config = dict(
    n_layer=8,
    d_model=96,
    n_experts=64,
    experts_per_token=2,
    d_expert=112,
    d_shared_expert=0,
    activation='tanh_gelu',
    moe_layers=[2, 3, 4, 5, 6, 7],
    router_score='sigmoid',
    normalize_top_k=True,
    routed_scale=1.0,
    balance_loss=0.0166,
    balance_bias=False,
    router_cosine_scale=14.0,
    n_groups=8,
    groups_per_token=3,
    init_std_router=0.0126,
    lr_router=0.000541,
    vocab_size=10624,
    norm='layernorm',
    norm_eps=1e-05,
    tie_embeddings=False,
    optimizer='soap_variant',
    lr=0.00645,
    beta1=0.95,
    beta2=0.99,
    grad_clip=1.0,
    batch_tokens=[32768, 65536, 98304],
    seq_len=256,
    train_tokens=229600000,
    steps=3733,
    dataset='wikipedia_en',
)
Below are experts of layer 4 (counted from 0) of a mixture-of-experts language model. Rows are named router (the router's row for the expert), up (a neuron's input weights, with its number), down (a neuron's output weights, with its number) and show model dimensions 0-95. Each number is 500 + 25 x the weight over its row's rms, rounded and kept within 0 to 999. Numbers have three digits each.
After each expert's rows: "mostly gets" lists some tokens that are sent to it at least half of the time. This comes from a sample of Wikipedia text that the model never trained on.

# expert 31
router:527515450496486531509535490484483497547547540512512518510467538520479497525511524450483493542454513464536493500505513483496508501522421510513496484499497509456483528457536512488550458514498479493462496532488499504506521519497463536527492502501499514535507492489521516493515506546479492527
up62:477503517493477506499549486517525467484489480508521468538523517556482495534487476520465475516523467477483531517538475440500487488496518486491476489463487519489489559519484521522451491493543514521494535466483472543518451470498486507476483498463496477506468464447495496487511489522486499505
down62:492530530494531504552509499453515495531487468498498490500445489478509503518509531515505525481482521518501468489487540532467518526515503555489498504500445511521486500486502447503520507476514502460499474470561522479498514489492561461499496480516519504459513496480512543500512463439512483487
up63:526470506466476460521526494483517480490509474515489506517545490504493496476475491478496511553508508539482536493493491515476481479485527467526523502481505482508543576479443508493467512551502530499528531509539531512498464519492496514480512495537509466461479480487501469510512436487510505461
down63:468516479516504479513503501501536484488485457508499499540525523508529485493513486515508477546485510511473523475510537492530511483522493493567537446489447507482506516484499499452496533509458497461529477452460433522476525502518504465517506521514540469468479513493495503479509506500491523540
up64:474509482514529559449457517510480496476486450519502545540557450520493461492519526473469499483491536503481527497529526485486524490475533476463493497516468503483524541538515493469481534519525498487512496504531509481525455500483482508498475527511479479453487469507528498517504512497474522495
down64:509535534516514496520479510478494496515516531497538470524528504473522513497509459498484519503496531500564457492519528525505526506545499520498495454499560493509531486516470499475520506472497509448554495525489446481473495507562485499468497505486535457494512533503497475508470512534489471516
mostly gets: "%", " one", " two", " three", " four", " several"

# expert 50
router:491503486472495506485517515460484517507523496515535516526504501538460503507480487504547482542486530490528527503477547474509528515503526537491478470489496522484477469465448521497441499459482492522483532553510480474479520520501475518541497500533471512506495461499512538473513499543472450465
up17:480506472512459467482480528507493512490523440524500483506499457483538529513486498499520488515511541523513501517486522530489524484459495504494536502479539466470552503506492518500536506474467495528482510540516540484481522526466511496503459485534512547485498489545506432504478464500553512498
down17:507478520513488515489495510513506474466465486450495513495486498517470484543510509487473492451484502525450489496521473489497508498502547492541477508506502521469465543522529522450488490522530492487499458435503497523528507502521495510463540524469526548535510531507517493476498457548514482541
up18:491547552485491510470476484505527467458510502520506487507512495489470492530485481499543492473548506536494526470502511555484504500497485464477514537517449494482529468490521468525524460549492511500482507474459492471514523492465445501499564503491479494531478495486550497516498499479493500482
down18:470491474510489505487483529556509492521516508455521501511498464502520539491492511463528536488470485449542542486546505490510479488467479577462512485480503478536476449506475525491482506491486494495511534531488563511480465528479484499516470468506499524489512518474508465486514489483489505507
up19:510459544477491486568444506523480482498519524533492499500511481507488538486514463519490500518517502488496479491545507515509521520510531501530521452535557487489554492449520474471519555495485510481476506501486497546476468506550503484522489465521480511512519487481511516524483482462493496510
down19:489544469487542496521551508458496531540482489509502474498479507444507494475493496480488552495487563485500468536437477516536488515464512499506516513472489491482443521534496503544508485492518503525494485479529490506516529490489503522498502509491447533517491507519489432497489474478500496501
mostly gets: " in", " into", " within", " of", " during", " from"

# expert 36
router:504492474455516504477539540471464509523483479512497487518494506522459513492527455461547485503494542468528525521504487482526457452489508517489492433501502526493474495508498524520556497492510508516510516510503479515489498515508483505503540481551460527560522510508504503457495524505472459472
up11:530449513474528479498489501502488482471503488530523517538508476530527532542535479477494528489529505515533460481467473534518467466475486483519464563509531511489460524530518480541493494509522500499469505531511523484510487519481499496518498507495552500521528479484487518504495447460551499467
down11:522505465498495508506482456524500512492478476523521477476468510544470503524446517502480477492510472516455526503555522558448485469542543512482486534489481508510501531518502508486524551471539540515471530478482461510518521480493481521501502535511490512499499509510475471495530466528487483473
up12:527496493492494467535509487476506483544507517496511471497507463493524495501503510473493485490472514472508482476527547463491519510526497539436448518518523485468507519523484459471494501515467529534526531478510495462466491509507509473488485503534482472534468532562451484516460520520477464519
down12:498512563504507475525462504482516525497476508499517532498510491510514490534511517530477481479530523513478512480489487524482518493513504459504527537546505460514537477501478519459486484530548498501465477537511545490527491474539491509488495457478492459512498578542481513480483490503463538519
up13:491520493499463496515525492537528504561532485490521484496496535512538452508497460500531487485462511461473525449500462470516498525538473475498493442515494486528537522458486525485520474531498528533476483504490491516523506516558536528477507503455495488509498474460502494474500514519475514500
down13:526495478541526509478487497520484493487509550447522554501505457510490510488453539501491497527501542491477520527516482495485461478476514478497484495449508518510517532530450475535477534499509499490478536500504476533515476447507455491526484509449515489475509493498496520511472488536538465477
mostly gets: " the", "The", " its", " The", "=", " Its"

# expert 45
router:523526457460477495509508496520472492538516497539527514493452478495491486501520513454532478499485510426559539491495521494513517513505434540538476498518453497498501492480486521488484483493525530516491492508494489485492490501499470492528473459504467531549500491524539556502482509509499519518
up12:506490496473466490468528494469470528506569535494547465530470502533480513488505497501486504496458481479488509480481494482480530505509519541439468509456512500481514531473496490506480504480470550465494484474466485469475483515480460480524510523507501474505488529563509508546504496466507522493
down12:492488526522505460503421506475512536500471466507446494465534492481510527469490524515515464472509489506491498525496490465505521484503452490511536563534492475493499456481495477482499507518491483486462514546516511503520502430497507496463467476476489497498479460500457492520490479509476502520
up13:500503498522488494488528507494533488523490502519532483470485521503532511506523466495511515488491509465456546450508468557523498514486520460520545503523498539478531471515492532458521476517449486519490495539525514474519493481502526491472456490524511499531475513467529493479518513544515553551
down13:504517454514495508471479535499526504476485503503518493460458503518497513492495510519486505512481475534467511485535491521496497503475507486480514485481468535556472503522528503495463508526526544500471503476532500499492506438505459483525499549435482522490543565490512517527495481486489558480
up14:484478421453547488504453528509506488475550473533491492527465515521503539515492547509516515507459498508496468515531502492484523472477470527476505502495474511521515467504485517510469513551491494490488489489503500510486452497510494482479466466501478477489515503519490547521547480536450515509
down14:487505495532485527474545483520496517558505502500504495500578519511481476472499513531496497453480495516495487499484516501516478495499522477533525477550529522479491543498497479442547504468508519480544523534528509492525495531488502511508527521521537507500507483516513479537486550454532514538
mostly gets: "On", " along", " on", " Clade", " until", " –"

# expert 8
router:520505467476536535510475498468481480525537515490550537480469523470475493514510517476542504542445519481571526508482516502505489521489462522510487469495511524491507512482539521503539497478519496488489487531471477477540521523536468519489508539511488484497506480532528468480506500513487448534
up9:520465502485497509539513503457548481503525529472517491547473516542536464467500502460484463578545474471509512484501501487508553487479484505462500507467513473508483510550472471492465470527479510514516461480522459499528509508512518517508525508506480507503487500468508505519492471468516522511
down9:505489525473519483531556507528477451532500507482537518516524494506478503508511504509493524475512538448482475462505501501501530527467486504497447493504492483495529523496497489525474525544500522468485477495505494499468529442534555499497527509499528451474464561471521493506484497494486456515
up10:472529477483505482450488517481500487508511451493473515437555494527521476466475517497470486524478462517498511472474494470495445507505451504516485474477531502478489475467495532521469498504484493499469501511501461527535535505507489487496518443462477490491508504514506545450494497495545530504
down10:500492492503502449522436473536509520484467559505511511462495500473522509475512473536481531537471457494443513503539489498482486476530560506495491522502520517502538524474491506469480483521536493483493506499488540509487511471550515526493485490519530523553498492539514505522521473497508526502
up11:541533507492525485489499501493489489520472494545486512536510474505485536557517481461485525539508498530498475530482439551507512450517493508476490549531513490510473536493486463520500491488513498504485476507523503513488478559483491497512503483542496517490542514526482512528441453485533494499
down11:457457506533483481496517519570480482500515484458515508499523457487511531526476486517520500490522544540439468470489533546460494501513492495502535509519455519498490505488484500497488502503500500543494487485501467503483466490524504505506463540490473517483475486487462472524492466493508474433
mostly gets: " that", " which", " this", " This", " where", " who"

# expert 28
router:512514465498531507512498527500459488531488521503488518558472528484444490519484549470495466526510508477530530509498517475507481491469475509521513490483504554457471469497477533511521501524509477522526488508487471511512472541547444512537476510515458492521504498504471513499456509527553484496
up6:525501471498490465471520514520504483528482512497534538533515545459485503494483498509500539538501528487484499497504449458522488477518468503472520497518526508525464498481469528499500469515512471546484471474543476509490486491498488548491471441463491505506553496487491506455516488541485554477
down6:516557498487512521520509504482518458515510494549498519494542489531502452491532512503457509440504529500537499487509533491475494528503523467500524423498474501480492448489474490469530467510492487531521525502461481517513498535523492493503508503525456507505509496527466489489529480503559512520
up7:491494507551491517504509486516481493513500482515500532497505502467539527482505523536511538507537525501491513496468535419498514473549504494543455472484489504490508517512557512463492500497480504439492469488489475479506507542459491466482500507518550520505495514516552473531499475478516482475
down7:498519478543503492501506501518466476465517504469464494476534496485470545487519535501498505468453513470518491498496503483516478526506521447540483499537507492484530510492518491486542503474489500487458498501539486486496525489458505480543490466520547470566548504532489482545478485541480479517
up8:482507487497489475579528511488487469488544477492478502508509524477499494510503474504482470537524492506464512467465502550490524471513506494533480480503513472514465505518448516531465510539503552464518514481460553464476535512456490494508468488508508480519511506482528489522491488482447500518
down8:465500512454513494470490477507497538492482496529407501456539519478502445527503475513441512467498523517482515467491460494520488500500520511506521487492543473496519525493533483519473458490511491518469528477520493513511489513524484515436532499535513454490507482501506507485506486519514520480
mostly gets: " and", " or", " but", " &", " than", " while"

# expert 21
router:505505467516541524484526526488461455526500528566490493519466519536514506531515516495538441535484498448526518489514524461469479492514478526525444483517507521501485524516489515463483486494486487463464503528525493498520513514505483482532531509529499488516503509507489480490468534518479437508
up15:529481510527505502461483512457501461482533475513454493483460518503544501528476543511554455500514477493513521471483519469480525523483481474474475499500519543514537504484480501486442468508500474513497484515524483524511473527535481502509549490499495506516510515454526502474487523473496432495
down15:463503468505458505532491528505550515457515479515511513548505483501487494444547508532517496473478517505493499497499506536575532545487508505500519497488484477494507500497516479486535491529504480504514492526516492560520483506524523526500473505518459522495524454491492510508518491522559547542
up16:474533516516482534484488500501472490496461530537495514486485513503508531509488435473478461495515519507497502501495509504512474492503478495495498517494541491480459491528516477482516530516463563469530510490459576491498525464474496505525481459518515530531477468528506527487543478494550537517
down16:510487492501484509481519486521522459504521539478481547494536490478491539488521472509447478494528493507513490470515512491467498502520502467507479536467487483473538556506523529547506506505488460428491506496512501497500502508502536462478495476528519518545487488503456498484489587511499485503
up17:480518490538443518470512539475513499491501519534537470515466480516546481537484483496532498499518519511487482493503510497502468494501494500459518520539535477523502493539485518474495515524476527459496481543493536497490455511498515509510488444538435532449514459486515522500497517500527516469
down17:499521525527569514500512504517522532475501478482504525520458465479508536515502523518524519473502516496508546477514497468469524468536516502558478507480521483509484489483494497490466436521500474478501509435470534509505507478511473488489533487500538526520470494490532510522468454469516468498
mostly gets: " South", " West", " War", " North", " land", " East"

# expert 40
router:492514456519500559502497507451461513504456479534507488552456471522477519509526520520527531520464536486504519478502542479548499484534476504514522445493540473483491516468478514475516484468505497499477525518516493487471481503517477498496488522549480506540506477533530502486480478520529468492
up4:522505510508485459560492505508500517519497477516503407529496506524533537521469516496492485544458500487505520520499481467487503503479513492523485467471491521501502490458501489537561494525479506447520489472517533496491557506506494510474519515492529504531517489535474465498526490508531469471
down4:508526456510518482514529462503485456490515503481483470492502471487515510449557481501490453484515478459492501470511519496530569493506512486488550474480451518492541511504511514503504490496517478482534490442502525522511496490506501465460511509544510498527512555499506480472480508531531471474
up5:540506517474505495539462535486456487495512515546466495482492517480484518492480493489464502494501548528472516538463481513437494485488492509508505506475489480524500494516518470531494502491533489487525487479564522482497537477463516480436504457487518470529507538527500546506537468478490489497
down5:500534495545555500555494512507462504474468517515522523483475532511485493490493486470507520506517486521458530502509514459473517474521475487526482471477565498522494503501499456496520506453540524484516477543513512529503512533521526458509563453486470508501487492500483479482505526471523523487
up6:500507519516561520473479489503479500503507484505524499515534530504522526549513507527507522548502540454475472511539476476555514477521471507512504494488498449467504506502480511527557459525489468517489515492532499505497498496446537492541503468474489510491517485528482491451541493501538523490
down6:534460541502505458505494464488492490503521522513499456521502443503493536493520546512474513491566504492513485516499463512460532513537460476454503481532476484508517482480475478463537532505489490499522503517507497558500521523509489494535513510538471529476492510551495497507518537476516489530
mostly gets: " made", " used", " played", " won", " released", " served"

# expert 29
router:503518482499481525522530563487495483546458489526555478505461484502509507517510518480535512522458547483470542507503471487516496484486510535512464475488477541512471480485504531499497509495490473530493524537490493448526502499524482515543536495474459496491449505511547486509484464521517479479
up9:461479502479502542528505507475528506502537476475504502508481459492529421474497495477528439523509456522498481460494490510526539487482481525496481486454489517529480518508504479450494456506512484502496494545518464475466535508468510486496498499465511531508544502471483528483486490488533473515
down9:568510510492506480525491509498482409508494503537482517481511502491525514507463471518526528459541523506455482469486492472496537508456505479517467501512500497524498520486535482533484529483499503504460530504470504456552480467513524512526504482471523486516459530518500497512473506517519498534
up10:505497499534504518471461495445494500509526501453474517513497484539535500505471520505514541488493513480511544479471530490430540504510510511466513501476484508559497515476491465531491499434485484532491469505517484502507541471508513492499544496486463479491516528467473486489507483473543533523
down10:556513494520485461480448533495462493482497531505462517485533506527525473465512441488502505477483494522499505506531469479522486504502552474488463501518519474527483509487499494520479476511461475541469509507483499521477509485550484566505516457494489498557473490521493513536503516511534492518
up11:515513520482520528524497473482468519539500458544475530489505509502492536541561512475521499554483482525514494536487485537507513520486489477477484545518506463495526527489522533507514465477489506471506530546539507523505477531490464486501472537475504458513506511505466529537496512478447508489
down11:488486492499469482531539502531521475463481485460531466526506487482502488519482528495496477511480536510448489456513487522482500506483492528497519518533437467493478532545497561496479547524487519518488533513470462499509517503520552470493464519503501505473496521453490488502522479541501482469
mostly gets: ").", ".\"", "\".", ".", " .", "Note"

# expert 62
router:479517467488500523518512500461485489531556495497540508536500493523470468514490531472496518538507507437494563515494514506504473441514472513484481481472475489515467479482480513475493526519506484505517494552474498503499484494465501517532504497564478525504485527508549486463509460530484490529
up5:502504462472479506517486480501459519485512492544482472491540551485533495520468514522471480513514512538476497503514510499487519499497457542476525497494489529503536503495504509531523520465522429479482491502522466499538554447443529489534480466467513487524494537503517486535511511489513521502
down5:517543476528504478515513510474457541505502463511550504489534527509454480471517500465501518545477513467479508509504507465499498489495489456470485488489480505508494500549509447527478484452515489532515506531471526458452460505514522488495530499529472490531461510506503458491534478512472474489
up6:501548482498542482493500524539526519529503509529505505489535533461486493526516501494472514497488491473479521485505451499498471463519471547528559495501483527463488498479554504498508461530520471477498494505513489513520480493557529535493495456463509513466504493487493492449516491529476557501
down6:499510541485490472487510524475509454430529476457479502497518492524484504518504537491482527501511527492503471556486562522539513480506527514485515464480491478516514464498470506490512522537475475512499501478526497559485524514525491504491496479511462554529512517531505464515557502490486512522
up7:473533469525490493517533486518478510516495505459459535493497574451494528481503546507502471523550537489469492452481534452491480474529525514526467519526466469535502486478496514500504504503494468474472494490480447458528485510497485474496493500501503477508478526524529488496533472487507496506
down7:472488464540521512494522495488486501485546487460456507477506500474510550493492484520516489492487522504556515497489487458488481494537507499545504512528497484511484527467490530517445462484465524481449521464525504497505540515483526519510508507502545487513515475488481442539501469554516497527
mostly gets: " as", " with", " for", " by", " after", " under"

# expert 43
router:552500476523515513504513492487484462519549513527513510510476534514499451501552524464520462524478513474521520492488527477494484474521452505529500476497509542468476528453527511475525494452517490503472507533498493504523499491503458526514522499518467489558528485508498485474467508529471463539
up7:517480488537491521476460504495466482542484464528467538513505488460545492492534480491488514509526538475481466509484555487466506500507515539508456478486497486466483541490509489507466521485499510498483471483479491460520473535495506483494488457524509494479509537541549496513538555505474477465
down7:510478468561488527503523515520495504493494480469441530505566519480499490528514528515507486524496468469490474533515510537527518502477510460542532529486510534512490481514476505508529493502491519512434496449563469500471496490495533512516498499500453493499503494499463498506486466540505513524
up8:473471474522498497533497495482463473482511519486524497489491530511516453495538499511517478510484527508518511469488521472487580484496505460510519488498491481472557495522473514496498482504474525505490476493467522476512511573468497494547518457490497473504487499464553526494514499467441497534
down8:465496510482485502470500507511480565500507498507468500475568502487499505482516465435479520442498547515487501526509471488508447506468491468502492506522523493530540488488553516506518488442535468498480487471519503513518482525505450526476530494516526469499475487472510519502514499491496531489
up9:500464482535480502531468534437508521529511491497489466497457495516540490496461487454497495536526440483502502464515527504496549495465486480471512495446499509518512497486495488480468486520502469511493474507540474532542529494477511496490534479506502502493504513484476518513493482479555477560
down9:528476527499554468531511530537520448480481501505506523482501464498474506514483482535535487466473516494498448467501538502454522541503493504531493517545511491480489526507536505506506532461503507484529486526495503480486490460505554528463508503521499446513489521467524476504542538521498521499
mostly gets: " York", " California", " Island", " football", " Street", " Black"

# expert 51
router:516520473509508534530524491491469493516524541502519541511480527500480467504547552462530473520471509466554499508509527488502504493506438560495509489497500528480484505456535533473551477501513511517469494516507490477519502519515464531510512511513486499524494526528505494471483507556485466538
up6:553522457508518524541501468504517540508518493518520503547480545479495470493505520506518497520486551486500497510495478475531511502491500506479513534483449478510470514507511516490510431508528484499498471523541479491513469515476547542476508469493495496494542485457490502471528449475512499452
down6:521517477489514463506474485483512511502485503490530495460542492510473504490522525518490519506540512471514438523489545531528523520469507514525473509517469439503521399502469468476506480505528485479521504501475499501514487504465460508532535513533491498467529513513522483507505518494542510496
up7:475557525538511491483491511523501477533506498533494530524494547485531528471532495513528487513497506477488508467519562474501495496463509518536484472492465510508501528527550519480494507497469496536460474487477454450508500519485503473476503477531505492470455532534550482488516480529507509529
down7:482464451539537503498488505499523521502521495455478526500508495473500478465492500496502485495454488485560486547479474551517509527523524482523510533510502493485474496473484518532515461476540508480454489496512491508518513495481543538502497524506472506562511492542452482540514475534492502533
up8:466505479538498499521527503467515468497524441467538475509497519534488484475497487487509466549500499537503541490480496508486555514497529516529443493501545496497498507507439481477510476518502540502518518513480525485469482536498516450536516483501535492497465503487504526448511497508483503547
down8:470482542463515521502511505512481547506458481488446534450529496516472467509507472509479516505499510540526525519519463506543488443496496467534521510513525483528534512479555527525502467485523481517473499514506508490510493476457475495463500499518490458481508480439491501513470477480495512479
mostly gets: " pro", " Pro", " +", " −", " anti", " too"

# expert 61
router:516520463522499540485536549493468530518489526498482531481474471493496501555488534450547455508524517483516530487485499482481457487495509504493478484496493497498482521489494533509489498492490519530499517511481458518499551505509451477539492475508466474526530497525571504464490471516486458492
up3:508481478510549450555499515524465499506494472521457528487492522536445449488512495481486510486504493510471534510535500506438486485520502476477501483488520470511493524509520498504500538542494509477459507581455506521493494507516501523459508532496498497482485486520470497504462520486489462487
down3:514512502481513480466504510544469517479493475484551514508509510464547509496561502502521484537478421483518482490515451501522515538477475471524523521499515488523501479497486529483518455491442499503535491522502498487494505494484461452462480475460511521524492476528531504467484497496500475518
up4:490477467485541486490535503519510500546511511476483465525469526505474458541466490495469518529454491546478535555499511522475472525492462465509493522474501480491494501485544461513457498529556478500498502535474480476531507511515526470524486513521499499527499534528484462507504483493540492486
down4:452518544524494498537537492513503495435502501487492503466519478479527530460555465492495508503468479485524475445490489498480504485497537494494460465524493477511524490466548503501511488483498474485484494452533472542513516500508458539500487525523516522529465487476556475497489511516490500492
up5:516479494486463457499471513519495445505550464540520489478485483463526516505496519500453496532547529533481479490449470500486531524513466519481502487497493467501517520478490513487517524486472471498511520441528488508480533465419531495485506497518481497497537522496525516490521482499506511472
down5:517516526552503471545480486516470527444527464566493517510499468508496526489493546468529496520496514478458527470485479474475498494544483491528494482478489467517485501515542460494496487504485559473483476522517520470508480520510509519453527523490523508529498511485475510515480450493524489501
mostly gets: "),", "\",", ",", ".,", ",\"", "},"

# expert 0
router:541513467484499520538502545491503458528514512484495504523459499507488495525540488487501463502503508471505521490513478502529530484500528485523486486478512519460454511480467518481507525477550491512464537509498483490508562532502468509528492478532444492537492467515473488489506484554516438519
up12:513519523517488494520481517477478494515482536483501430523519529532524514452506523526506481506481544508516449501485492492542521535514521527494431489479494508472508539519499473506480549506497491550508487486491466462510536488517499546482494502486458466539512489512494476507477491487495452533
down12:480505536515521465500483484529489520474494560494473517524520503504546502521519494513474475511523492530492501476481521487473536517497484501496531513509514462477576509535525487463491494504508507507461529568482519505522491517493472502512478498520532494483520449537486449506519483526434494480
up13:505509494511522491547481522483513516535503527524533447467482517521497457486518497518503467526462517478488517537492516512528477478530532459521462478503520486510466510522485523507493495498495503515485521523513495493523557509523530519493478494500460497574471497487444529490537485501545543534
down13:512474480518482499453456512516554496444501490548509525532540511477473505476475500517505466514507510501481470498543487515471480462470488471485496459510493490513491489475512500460488448522510557523482497487521485494523469471469444526509530525503530528483540529490488471485500486499521477516
up14:492493469478515505481468504524535500489493503500503519491477541495486511536514461527462488502484484526480511527518513459504528503486539454492491460491477513493482504542475510523475544493470473493517547491496458529489493544499513528503486450497424437547475486493490486502512464519522493476
down14:444532532541471498497528461509543544492501479509564477538499507525527535475480521543518510481505492469493504493531467490506460516513476457463480518503491467542506517518499501438500500516524474515476478508506515514515506500522459508501529485489527529508538509502525525483508527478524459510
mostly gets: "ley", "ington", "wood", "ton", "field", " Smith"

# expert 2
router:535503460494500502506539493483497457516529517497501490544467520527486465528538526473494510533480511465557530507490535491485475506508504506510494488487483534481458506453497522483523477511526492482444496514489492506506553519516470521515504520522468503543485517554513475494481470545477446485
up12:512517475538477499510525523498508495516496544497522471545508522535489505476544468518519506507481491486529453489540487475486524514457499553462432483483487479481525536493449489500499562479472499482538489504463459490487486512508519484518501500496502501509504503535459465550469503491493507521
down12:532541529525505503493448537498472549513475484523500507480527502527493515459520475541470492510555510512513497512472505479539551484514494505525521511512505454519523484511537501489498467488529521528466485520499493498510505499511473507519496489478530475458478524564533478539470468522499463467
up13:487468510512461478509467531512542494521531504538504505488486480521520481507530477529486498520488515458468496464483483502548461478510499509544502497539548500488470533500488492490521466515458506508454490532489533495494522496531529520484510446495492502512498454463534502461484494535556536525
down13:499507439546502508461507514497505522471528528527467480491491493498517540460435482480512471499464469507491491498519508525481495497485510437476492511541502477509526498524514505558503486520525526529498506462472486496502467472483453446514496475477496497496499538518491534478486468457519489472
up14:513516455425446479502509479528509490484518480500481496518440483531450501515503537495469506491484465505521535502487519504490530524500447502501488520478496497555479481495502531534465560477479501483480489493477477526512526542488484501515477502493450465506496514531476499466477491507501484480
down14:466485511520522467517494510514501498482485475512525535491537492525482516499505505532488504500503544468502460474491490542551522515465477466505485470511476489493548530475527504438495500528506488468546507487497548471526547512516439456521516509540532489505510488515536498486468497503525501534
mostly gets: "ina", "ica", "ena", "ola", "ini", "ata"

# expert 15
router:534545490503454504522510508511478485518503535517488536500455519541471473500494522493524524520468483471562529510505504488529486501494466527480477480438489529473505528509503558493541467492528505527467497516497508487539525518474473516512502501515452494502533508484531494500473528526477449518
up8:514489515551459484532514507504459473516517465490559490510516519473492464491535473504490497511497482550474551500495522470516566536499534499514483470481524520499513529527463502512507439511545503483499499487496489486471466538498497496529554493508492498497476512484507505490506455484484537526
down8:487498477467523488463537488536511500489483502493446554471550522499491472508505461491509537459476532532471486524512487510519482512508501539500506469524509481466504484464515476522526489496482503498499515509469513500519450512531488520470444492544507467467522508542464499494538440485490498498
up9:494484483533484510536494509476505517507521534478468478519448462563540473506470531493524464548522463529533531486489481487505503501460470505467499518474495510499517525502484456502498501548518511507524508523531509521539504503535555482474508522555464507505479516483515491504486514482540505470
down9:554522527508534480519516500523478404506496529511466495517502511504506530539492494503504490469521512428488473476472512520490500534470468482494499475518517474493487518492529489494466554514479488522519489502480528466532473452475505487510488503464502447515505507491537476502490498516469516514
up10:485505496526506554481462536463468503516573468491466497466499459495535478484480535461522531484546505485525503524485480487489469467479499499490488476496504486478496538479508486550497530487492475528469474501490474511478498475473475525480494538504492505489504514517491515471472492471567537474
down10:546475467485490506494477515500486521499481506492479545440494480491522499473482484487470535495482481500454510528532494502485433495507468525497493486544539493499484523498480487474493491526509535524489528470517513504470505426484513537505510444499517493531496510505512565478489540501513465522
mostly gets: "th", " First", "rd", "year", " best", " Best"

# expert 57
router:550490478498489509542523485438496458556507491513507544538469530498474446526530505444496505511460497470516516491482513506507489512494442506495506472486483526502469533503505518477509506465517499496496499527495476504522482490529482504504541453523495465505474481563515484482495495545500486506
up6:520493502515497500495473523516511525529473465481560482483478538452462526481511525504483483536515472483520475499482489476487467488478474504484515454505486482473471522484538529478524457489490475516487497537510522520472437499544535502506472485496485469468549503459475500482529472494476528471
down6:528514516494494444505554505476531484511530457519492505477527487486474518506505536498459470518496482526536509480510515485488508532505537434503510485523489461545534510544499510504541513496509467518530488481531508504478511467465484440553522531490480499500532545513495502514488517479484483516
up7:474514487533475516509467513491505524512536470483466507538491557512526492505513479487503521530495566508490485509519528457490483521479484509495436460507474494484523546518520491498509501451472483436482503487490443492508480504470491502484477470499505457482514538533527475514487523509506525469
down7:488486514527539504479482517500504507483505557487481443493513501480499501475498576513489479529462507519543510515482478487497511505529487511528536521512461514521529503490500483475531505524479468463483472474470487484460483476443472495479465529537505531546537495521490478520460474511471507508
up8:484496459513458517542532469452461449510521454478522525479495534473506469486527495498502506533449534502451514472491528510518521521523502525489494485522534488499502479447505511473524479493481545530542517463489480483529500501472508497539506490500493436485482513514511510479513494503480494529
down8:545469486506500499501505545528483507508499447511454544467517487492462486535543512528501504496483468504484497513516531461568508479492536495524527472526500512515495501482518561528523473498484504565511498484534536492487490525537469539480493508514515479506532507499502487486503490456473478492
mostly gets: " John", " Am", " William", " David", " Em", " Ab"

# expert 13
router:522522459506500524524521496486470486511514536489519557498483517496484472503517526455524464518476510471551506487512539464504493471497429531501491493508485527483467498448522540471545489499507485508475487511505482484537507500512466543496512497522486480516504518531492488474502506560491446525
up21:497482456497506506511501511499520438524463483488538536498493512492496510490504507479527490535530503530512507487551562525479492511543532453495495536520482484528514502483484543524531519508459492541520459490525483548532460500483456500513544531519474493517482483499486530493534495517503525474
down21:506495501537493456511504472495461464487492486514484449541488500488503508489531491468496563493488495507477520534490519518513490492521529491493458494484500524530501546481519497502498512463546543457482521561487527480468491514553484486480472486507524549499552510457501504539498491482518488473
up22:544455530517498506498468484488455517491471516534467467509476492481445517521501491512502500492506520482475512556551550485546512515510495484525470522464492519555481485504484478499481486523490515464518513503523509495482457461508462522468515517508515517556496470526534517495516489455509510488
down22:539501530489518538515522485518501483489499518495491484427473488484534495495490485500478498527474447498477536527530485463508544510458519436497510490462486508492527505515496472493485516461484487485512526544482499515563475479515522516549496477465512534502519478487481495481522483468460514478
up23:536533472506531526448497496505474485476454515479483504495506489480471483468507504479495525482521557516515521436553515475507506540506528493506472479526504520501485519527563544516500535452475472511524458519506512489504464520522478488469497512519505471501497513511462461519507512527525509478
down23:462505483519453527478519464496479516495493491493512443519492511572519482476490496506516546494477509496491512543495483493536513459507535523459504476470508460490477468494465493512491453489496516496440515514495511526517537465501529518478521511478472519524528461545509480522488522513522519534
mostly gets: " there", " There", "yr", "mar", "There", " Boston"